Experts of a small language model.
Size: 12 layers, vocabulary 32768.
Training: 330M tokens, 5031 steps.
Below are experts of layer 5 (counted from 0) of a mixture-of-experts language model. Rows are named router (the router's row for the expert), gate (a neuron's input weights, with its number), up (a neuron's input weights, with its number), down (a neuron's output weights, with its number) and show model dimensions 256-319. Each number is 128 + 32 x the weight over its row's rms, rounded and kept within 0 to 255. Numbers have three digits each.
After each expert's rows: "gets" lists some tokens that make up at least twice as much of what it gets as of all text. This comes from a sample of Wikipedia text that the model never trained on. Tokens count by the router's weight.

# expert 35
router:127100166087110110143101105097092198139165166073127106111151151146152129107134116108113163117086094085125079139081152162114133153152116097174148162148148109149128129153128129146096149085108093
gate4:178101123153118151098136141145103145102147225083132137106142129086090100131157148116145136120128086086129123119104137130142118110155117148092125188096099083117115146112139186113159124099133135
up4:203065160138114140108106116100151149136126190164142189083107102116108070108162124123124144145132163132135131149109105116131128104173141147087150198057130117093080138072117169126156113142102115
down4:106125119157102134136130170171138109117126067176110139165058093113088101132110152167116132137110200168173127154113097131119155149159136107097134152114147188074185125188139164150096162146189167
gets: "6", "4", "5", "7", "8", "3"

# expert 6
router:110117119143173139139165149088195139142081188091188135125105177139087161177163145111166142122143093125148105118101127155152118178125132139153233174134125163179116103123112128142166167085121096
gate4:150139158180131139110142170117122128123114150135102149183083169156142168157132184123160124098120097154174176101143094092066156176144159154110098046083099102107131093097146169122108122121157065
up4:098113112111149171149147165101174144151113107052106160152163158113138118146113107103119128189074160096167135126158186140111124085084139133140148164136168137113103094189079141148111136172132173
down4:105132149106176124095136137157152144134071150124120104121179170160160145084192169161156114187105146067105152110180164130105114118111086116088130084103075134079148111072128077138124134086041075
gets: " ", "1", "2"

# expert 16
router:141102142074108078093104135141085100174155171096193133104152146116202130067139093069162156132176110138128130124102136079093160129141151115119129113132136148134118196103081137150171124127105143
gate4:111116150125128145097157115115121109146094128115156136166115094156143159117097106133131061117138060096095154107158109148178153110158152095094081155134121132129182133120174124148096135109118093
up4:119145124139114162148152140160132148175135117137149129132137116141112164145155088111088093094103105097065089096143147109209172130160104154109087218140145162161182067143191158183114094193129075
down4:188199128105039180137090132106116165109098149133092098119133112146170032127162077177119152145169185111167127091099105069115132171128184131124137156121067081117176122156095123077050130150180103
gets: "0", "5", "6", "4", "7", "8"

# expert 32
router:130181138138138143188142088116103137099184146114108117159122093168114141057103147086070132194122117143148136111169107112132088094152145140163143119162125102115077158142100105145064135109177125
gate4:165146128124153207095140097130151111127128161112105145164182129056143165115070196052157164126162116107145145111183122120059099093083174155163118100180046071123186109121124148092195129108098141
up4:105061105109090141116115121124092102140095068152120148118097139132126157124087103211094131095126119041151139137062087123139102119183076115090134155150104120147145091169157114151083093168148231
down4:082113100105113104091127136134121155142170103141110144135110111111136127140088091144119156113089141081102092088146087183174184169110104123097045121157100115140108119144169174174142081140119178
gets: " of", " in", " is", ":", " a", " to"

# expert 42
router:159123100172193117133146150090125147125163154130082110119124098156144172156123093140090098159146171138132130069123155184065135082162148157119103175156125118092143144059103095144094116125179126
gate4:145173115103109119110150158098099180133124112178121138114159089120136098140111155121166187158138074158127139118088067173151106171108160145132065168101163164089103099119122110112119122151130140
up4:119083123156164127147085103121095134143125057055126115114088177135087157132107104146138052111146131087114107139116140104116106072175132059153184137111100093167160160162140091153111170114144135
down4:099134127088093135120084137154099086117107197104202114107094129159082117114115067115135110102173159141100132139172111117107161145101101090117147116172109172089123102079109113160144151139180112
gets: " was", " is", " as", " were", " are", " be"

# expert 15
router:086157094120132155133172163123072185100133175127129114064086160130176152105110156139109145051169049135113148142109104086110158127172088068095125118164090137168179107109126128151159129162152161
gate0:170128108144161197166198114172136158106129141136184149133079105116099148131091140153123122187167169135189096142135148171123102156127113191122146149150145179121120063144131187142131096108165133
up0:107140090112119085121093082101079095163109103111083209124195125124170116137134117099154134074089140119091139122087118155165132087107133102197132174126137156092209122157131086132153183163127031
down0:109172150144144109143129126145148111149139103145143164158116129190136095040164176089088107147081093156104164155123087127119043135106102127131176097121117117128136122097137091091177149139174153
gets: " of", " and", ".", " Al", " New", " &"

# expert 46
router:118146126104183122125206188122182124126143173152103084147094102111090178104135108140109118166107101146170145143109135116131139108152183195171186169093102128096172116107140125118188137071116090
gate4:131142128113125130167150207088151089092097159099087113097100065064133075084143144110124129149048144183135075167104160098131123162147124119101116087155087169124108145091129100164167141134170169
up4:129091092126090152127142065159104142111140109110112179181186177139106156152127099128128144128215108088125166112190130141110122125108101140110120174090171097124109108121090117108102133158113071
down4:169147184134120088113147104139173107135102148133164137075171167154146089089121162095168133140141068167132114162110146134116181131125075091084125056158120155133081123092175152157138108096065087
gets: "1", "9", " January", " March", " October", " December"

# expert 38
router:115121079148149168180105172161089134167201174128184127097090123095092156107104103099139104152126064069184120136123142138102081104176151169168189177149109167162137134062099138114090126136092121
gate0:150155179158163094154132133100112100122112098109169133081133091117148063102086044137132086107126128130141165133157035118064123127124108123117104145160130165144108119096182121090131147115138132
up0:098114064112097101117112129092131118102122172169160137159136129154083156099127168120050147120142152152112103133106132129147123121143107121120124119116133125167148114142160117206129083173120127
down0:078102095186204182139132140148111094136121106199080194112169123154115161051101136141096164135081184153121140088095091233183151114150123108140143067162200092067087135116152137120103083137124126
gets: " ", "4", "3", "5", "6", "8"

# expert 43
router:121108139137202109177084145120134150077185126158093128161104092175077187120136146158106068087155162177147140107075163109107165097106159122177163161123155101098147162168086067102095140098143175
gate4:121130161170083103152168167149129146105163118150170117124093163160100113122169148158148088154166168152124141119167121030102150113054128084159152095108051109174146123139090134156112131112112177
up4:168073180162089081129175060158161100139145091155074130151131080110153101136107126115197120110129148169109145138130202181119113033126114186090159160149038131120121111136109096142148089145108128
down4:051129153117141134145149078198159169163137116114156145124121106128128231150147130158129113068109086077126138111082114094132186173142100059133129125105112181203163132135131164076099122110155117
gets: " had", " has", " have", " was", " he", " who"

# expert 47
router:119132133057183118133060080160134116128131143125179137127102120157192137134114129158149131144108123100160116142128054117103100163117118051151152068123158081127152126135125114158109092142177115
gate0:132111113109132139139133128116176110140103103190143065075101132172147182091107079124118053098163121063141082134103101136157135120134094133084091156069138130108046154162130165131175132093101143
up0:137128122135127148169147155109170122111142135118180086097104100103142148137129177081133059103090139084119157162102110130084107149186137123120057133135147080114115138112129093129164171136119135
down0:078100150060097130121166102137087143144090184105053155150108149103145147094147119136165102137111086113151080121148110146160092124132103161058158125121139124124119117131172125117140137134131125
gets: " |", ";", " —;", ");", "%;", ".;"

# expert 37
router:142110109136134146160151107118187115155131150074145113160111125100074110142124133111138089117233139158124115158163211162154163121110106072102109145051090183139167141136147150157081142100134095
gate0:138135135146135139114174145096118130101085173103112120108100163171100143145146129097120066116215127102116246143114157119128150082099138142117087149092127135102149111102117129086057103163114078
up0:127120125088154095108107161156104092131131203165137083076097111091109154125168099116133067135174058126139201113104102149107138163113131124157130078136123168138119125121112132056086120088141086
down0:089168085142151092126108104141118133151146119154129095182133090106111120131133176136083133079115119128136104120080131133110151177094113139140208109087150088136119126158082129098047109183141080
gets: " ", "1", " (", "2", "0", " \""

# expert 22
router:122117099179114109106100073161160102113065110202122162083192133097113119122159116089106184122108113062098153104108127117095148149096128197144082132125120066185070117142112178079145123177128144
gate4:116138103168115137104088143130151132154135098117145101102121120126117100154132121095106150067110083089125111136197209037152100130150154162154091172145104062073148128143163103159160114087108079
up4:106129113120134144139172136125133102110128152126085101158136118106074144018074099159145144197109120138120124101082074119145106130154112169132192124143158166101129108129124144106167110176105132
down4:066126096156134129129082144111116123174134120135159126136096128147125195094135149108081203083097119143086085147120162059184128136124117064094147143147179151142201154139145104124142150147145076
gets: "==", "===", " ==", " ===", "====", " University"

# expert 28
router:103075124098107117108063121089119133167142100092181135114086148113158078104121176112122141089142125182103161176128172125084108108143111181077084064093147142119121109152118084133156116172129109
gate0:105090132128112159145105133090161164161156133165132136128095125134134096160159140115152158159062073126073176115115123118103198166098057085103136116156141125112140107118147091119172202124107167
up0:190131190103170125134139132088110160130124112115175118084151091088040157091160091161127137113148123174176145157106126155128134158141079166160105127114124135142125146102135122122108101128144173
down0:148147155122104133147054127136147124128154179141087156130083136172157122140142161122119114112139071098132128176096142190205124089151151132098163057105173175112067137110132216139160099101130151
gets: " the", " a", " The", " this", " one", " their"

# expert 27
router:114121162168043189125085116174148116083137104195175148127124122127111120165129136138119157094157077067114162067109132160113178117115071113127139093177077129162100162152173133103059080177134071
gate0:193054147189116117101161116097144141125145164130189093155151120126104166135118102114142132116160138163155118114137097098097096145098139129136201126152105122143176121090076160117051135110122104
up0:087151098094152149144185129132150169122118144138136197117112134073136068082125087079120102065147091145117115099153094145054085091130101146086175106187112146125079156080106117149143113147107161
down0:098139066150128119159191134112172134174127152097093211090160181158106154173095133141125107152108128210142140122116091134129147092118142130156192138049124226116139094162063119130153141096096113
gets: "S", "C", "M", "E", "D", "N"

# expert 1
router:106158127118103079125059079184083141130095094109158105155116112151177104134124160196115142143137136123136176110139080171127129202153108161146149164106186139122164120122168182140203105101126105
gate0:112127110164091124124101131141154106142155156118129073151192146173165144228158135085168140221154132074155065146123174115175111145174156121123143123128134156099139124120098081084108159119121109
up0:119144110157096120165129171156164106129111192081111066140166143190148192204164138091157141161140088117142095124131191128184095113135141157167164141129146134120122117185108094113137114125142091
down0:127118068107070136164167113150131150186061096103127116130129152135088113109088125108146119117102116109164132086173070131095130099125107122101118173138138159092098120118118159132092116161133122
gets: " |", ":", " –", ";", " /", " -"

# expert 40
router:163112065089100106175121117121137135091150097135114063153098142161104145130174150149136141111138158138166132089149075141152110138120087135157126098107121191131152080100162131132135103142118191
gate0:106162119131168091152102160066106150068126169176173102134140170203076150134097138140154108087136130063096133090191055134127119155162154110135130093127135099111144133077150174123174129108100140
up0:091175188143173078128136131076115160089128140101168105096111167129108148072112140172136158141164185083140089103201107110171145118166165101147086086140110070142133142106165154117143136149082083
down0:087115149105115178149097132103143064120133089049117121107131128116062162096106183060149105112132163160123127186117149137160113114142182114120155115129100164103144109092143141150139118161154072
gets: " by", ":", "-", " of", " in", ";"

# expert 45
router:052087191098125158169200110150209150135097105192150151113136141143108131134105128085130085043123170141134150127133174085089140133122133164110119105131117112096158145112125083145115127132170136
gate0:070150159101134115149121149099081194116147087173140104181078123113130138090149130075141092131103151222166146132130160145102111074101146095156113081146089095111166106143125149086088175115171143
up0:138110142132134104127143104173143099159089116125108142090137182134128100125118136151105150095152156112117128112103122143128141195168121175060152121144121119115073104104124109146255108162094134
down0:043090156097144158116159112155170207112189163083121085111152123077123158150175100162183118101125110208125140181086125087119140134090149122099174080154095136143189120120157129106138127139155202
gets: " that", " this", " such", " it", " said", " same"

# expert 34
router:119170171081150109150105128135063168086156123156113137173097165160120171155079139162057129147078148121169153171111082063132083171126125122114102126104127131136142072140122178081147138101180171
gate4:122108096109080080131119126091146140146103126142085128130079122140120103141137071126052169094137133215151137134130084181164091187103048104109162120121111181155128130125095165149150124067157131
up4:122129166148156128134134150147112137141118151105145120105112121053196126110129167159203121132086086060153120123134134089085186093110210159179102128068137123074070089140162074039116128170089155
down4:182094137180193146144097107123123104126145088117107163160172138185121139125102117083072136115176160183164112115174145125122088162164127061162154097168199124150145115144105148177117131127145084
gets: " in", " of", " on", " at", "=", " for"

# expert 7
router:129127143090119146116064145115086148134108095086120118107138157145123076098143084154141140108111133120122089173109089140105118140168090127139096134142180115157165118119113096098149141145077127
gate4:076098072153136176079168125080135132107080154088115095166105037202141161089109142175165183130145106109096106105137126158115130077130075131127175123142118139110103095090138093098158119135176168
up4:150125093112136172064135082149120186131103113107134047139100131140116174088097113066116118192118127140069100087117138118118109144075149096140199107109131160054121134142114079141107124125121141
down4:155117138148115180138113154149140156126071119116076122148098142087078115135085094128137171115076138149147141172124108144145137165096125134179108067112123117132147170109139107129122128143089091
gets: ",", "),", ")", " and", "\",", ".,"

# expert 25
router:156130125175097095095156136180135159117208145149146104210124180148140165114087136174140180169138120117139083091136089164073099096176099153175180125110167123128148129124091162136093091130116134
gate0:131129146137090096136137154105157160155121132080119132130130146108121155113169138158100138196112113126092142154160144128114184169079193140058178152178143124059166126160089171103171151112183107
up0:136099126149094110099110139062108171128130119100127076159133104135149192175135102173134117136127117145122094165148151160203093107099116165080097152173154125104061109091127206146105095162153174
down0:140044102153141128151126141062089139103106158129147157108093108140142127139096160159130126107076095071121141177151109134134099128151117157154182085177120113182114163101156131076111075097116141
gets: ")", " |", "\n", ";", "%", " km"

# expert 23
router:117147149113213091118147125131179159113154126129173155117100135179131146148141163138153110164092087110176145147065120119141086143121149115153202154109118205139148175148142163172174158154187129
gate0:073132202119104133122161161105117096133148102170164137097143126112120116138112168078151157181111125144138154175170113151120144159121155081129121143112125128127128131097088130172095127127163146
up0:064075156112117117099116141147122158075142089122120138105096078097096117117078165155144108184086125174150175150136088159145142136153111116161157096145036127170123112076148122145125159149121108
down0:132164149133198175143149133157126123125115150125162110109159131096135124085139115123109180094082130106017069120093141164101148185176116123136099072143167090131161115163125176113112157083158100
gets: " ", "|", "   ", " (°", "       ", "  "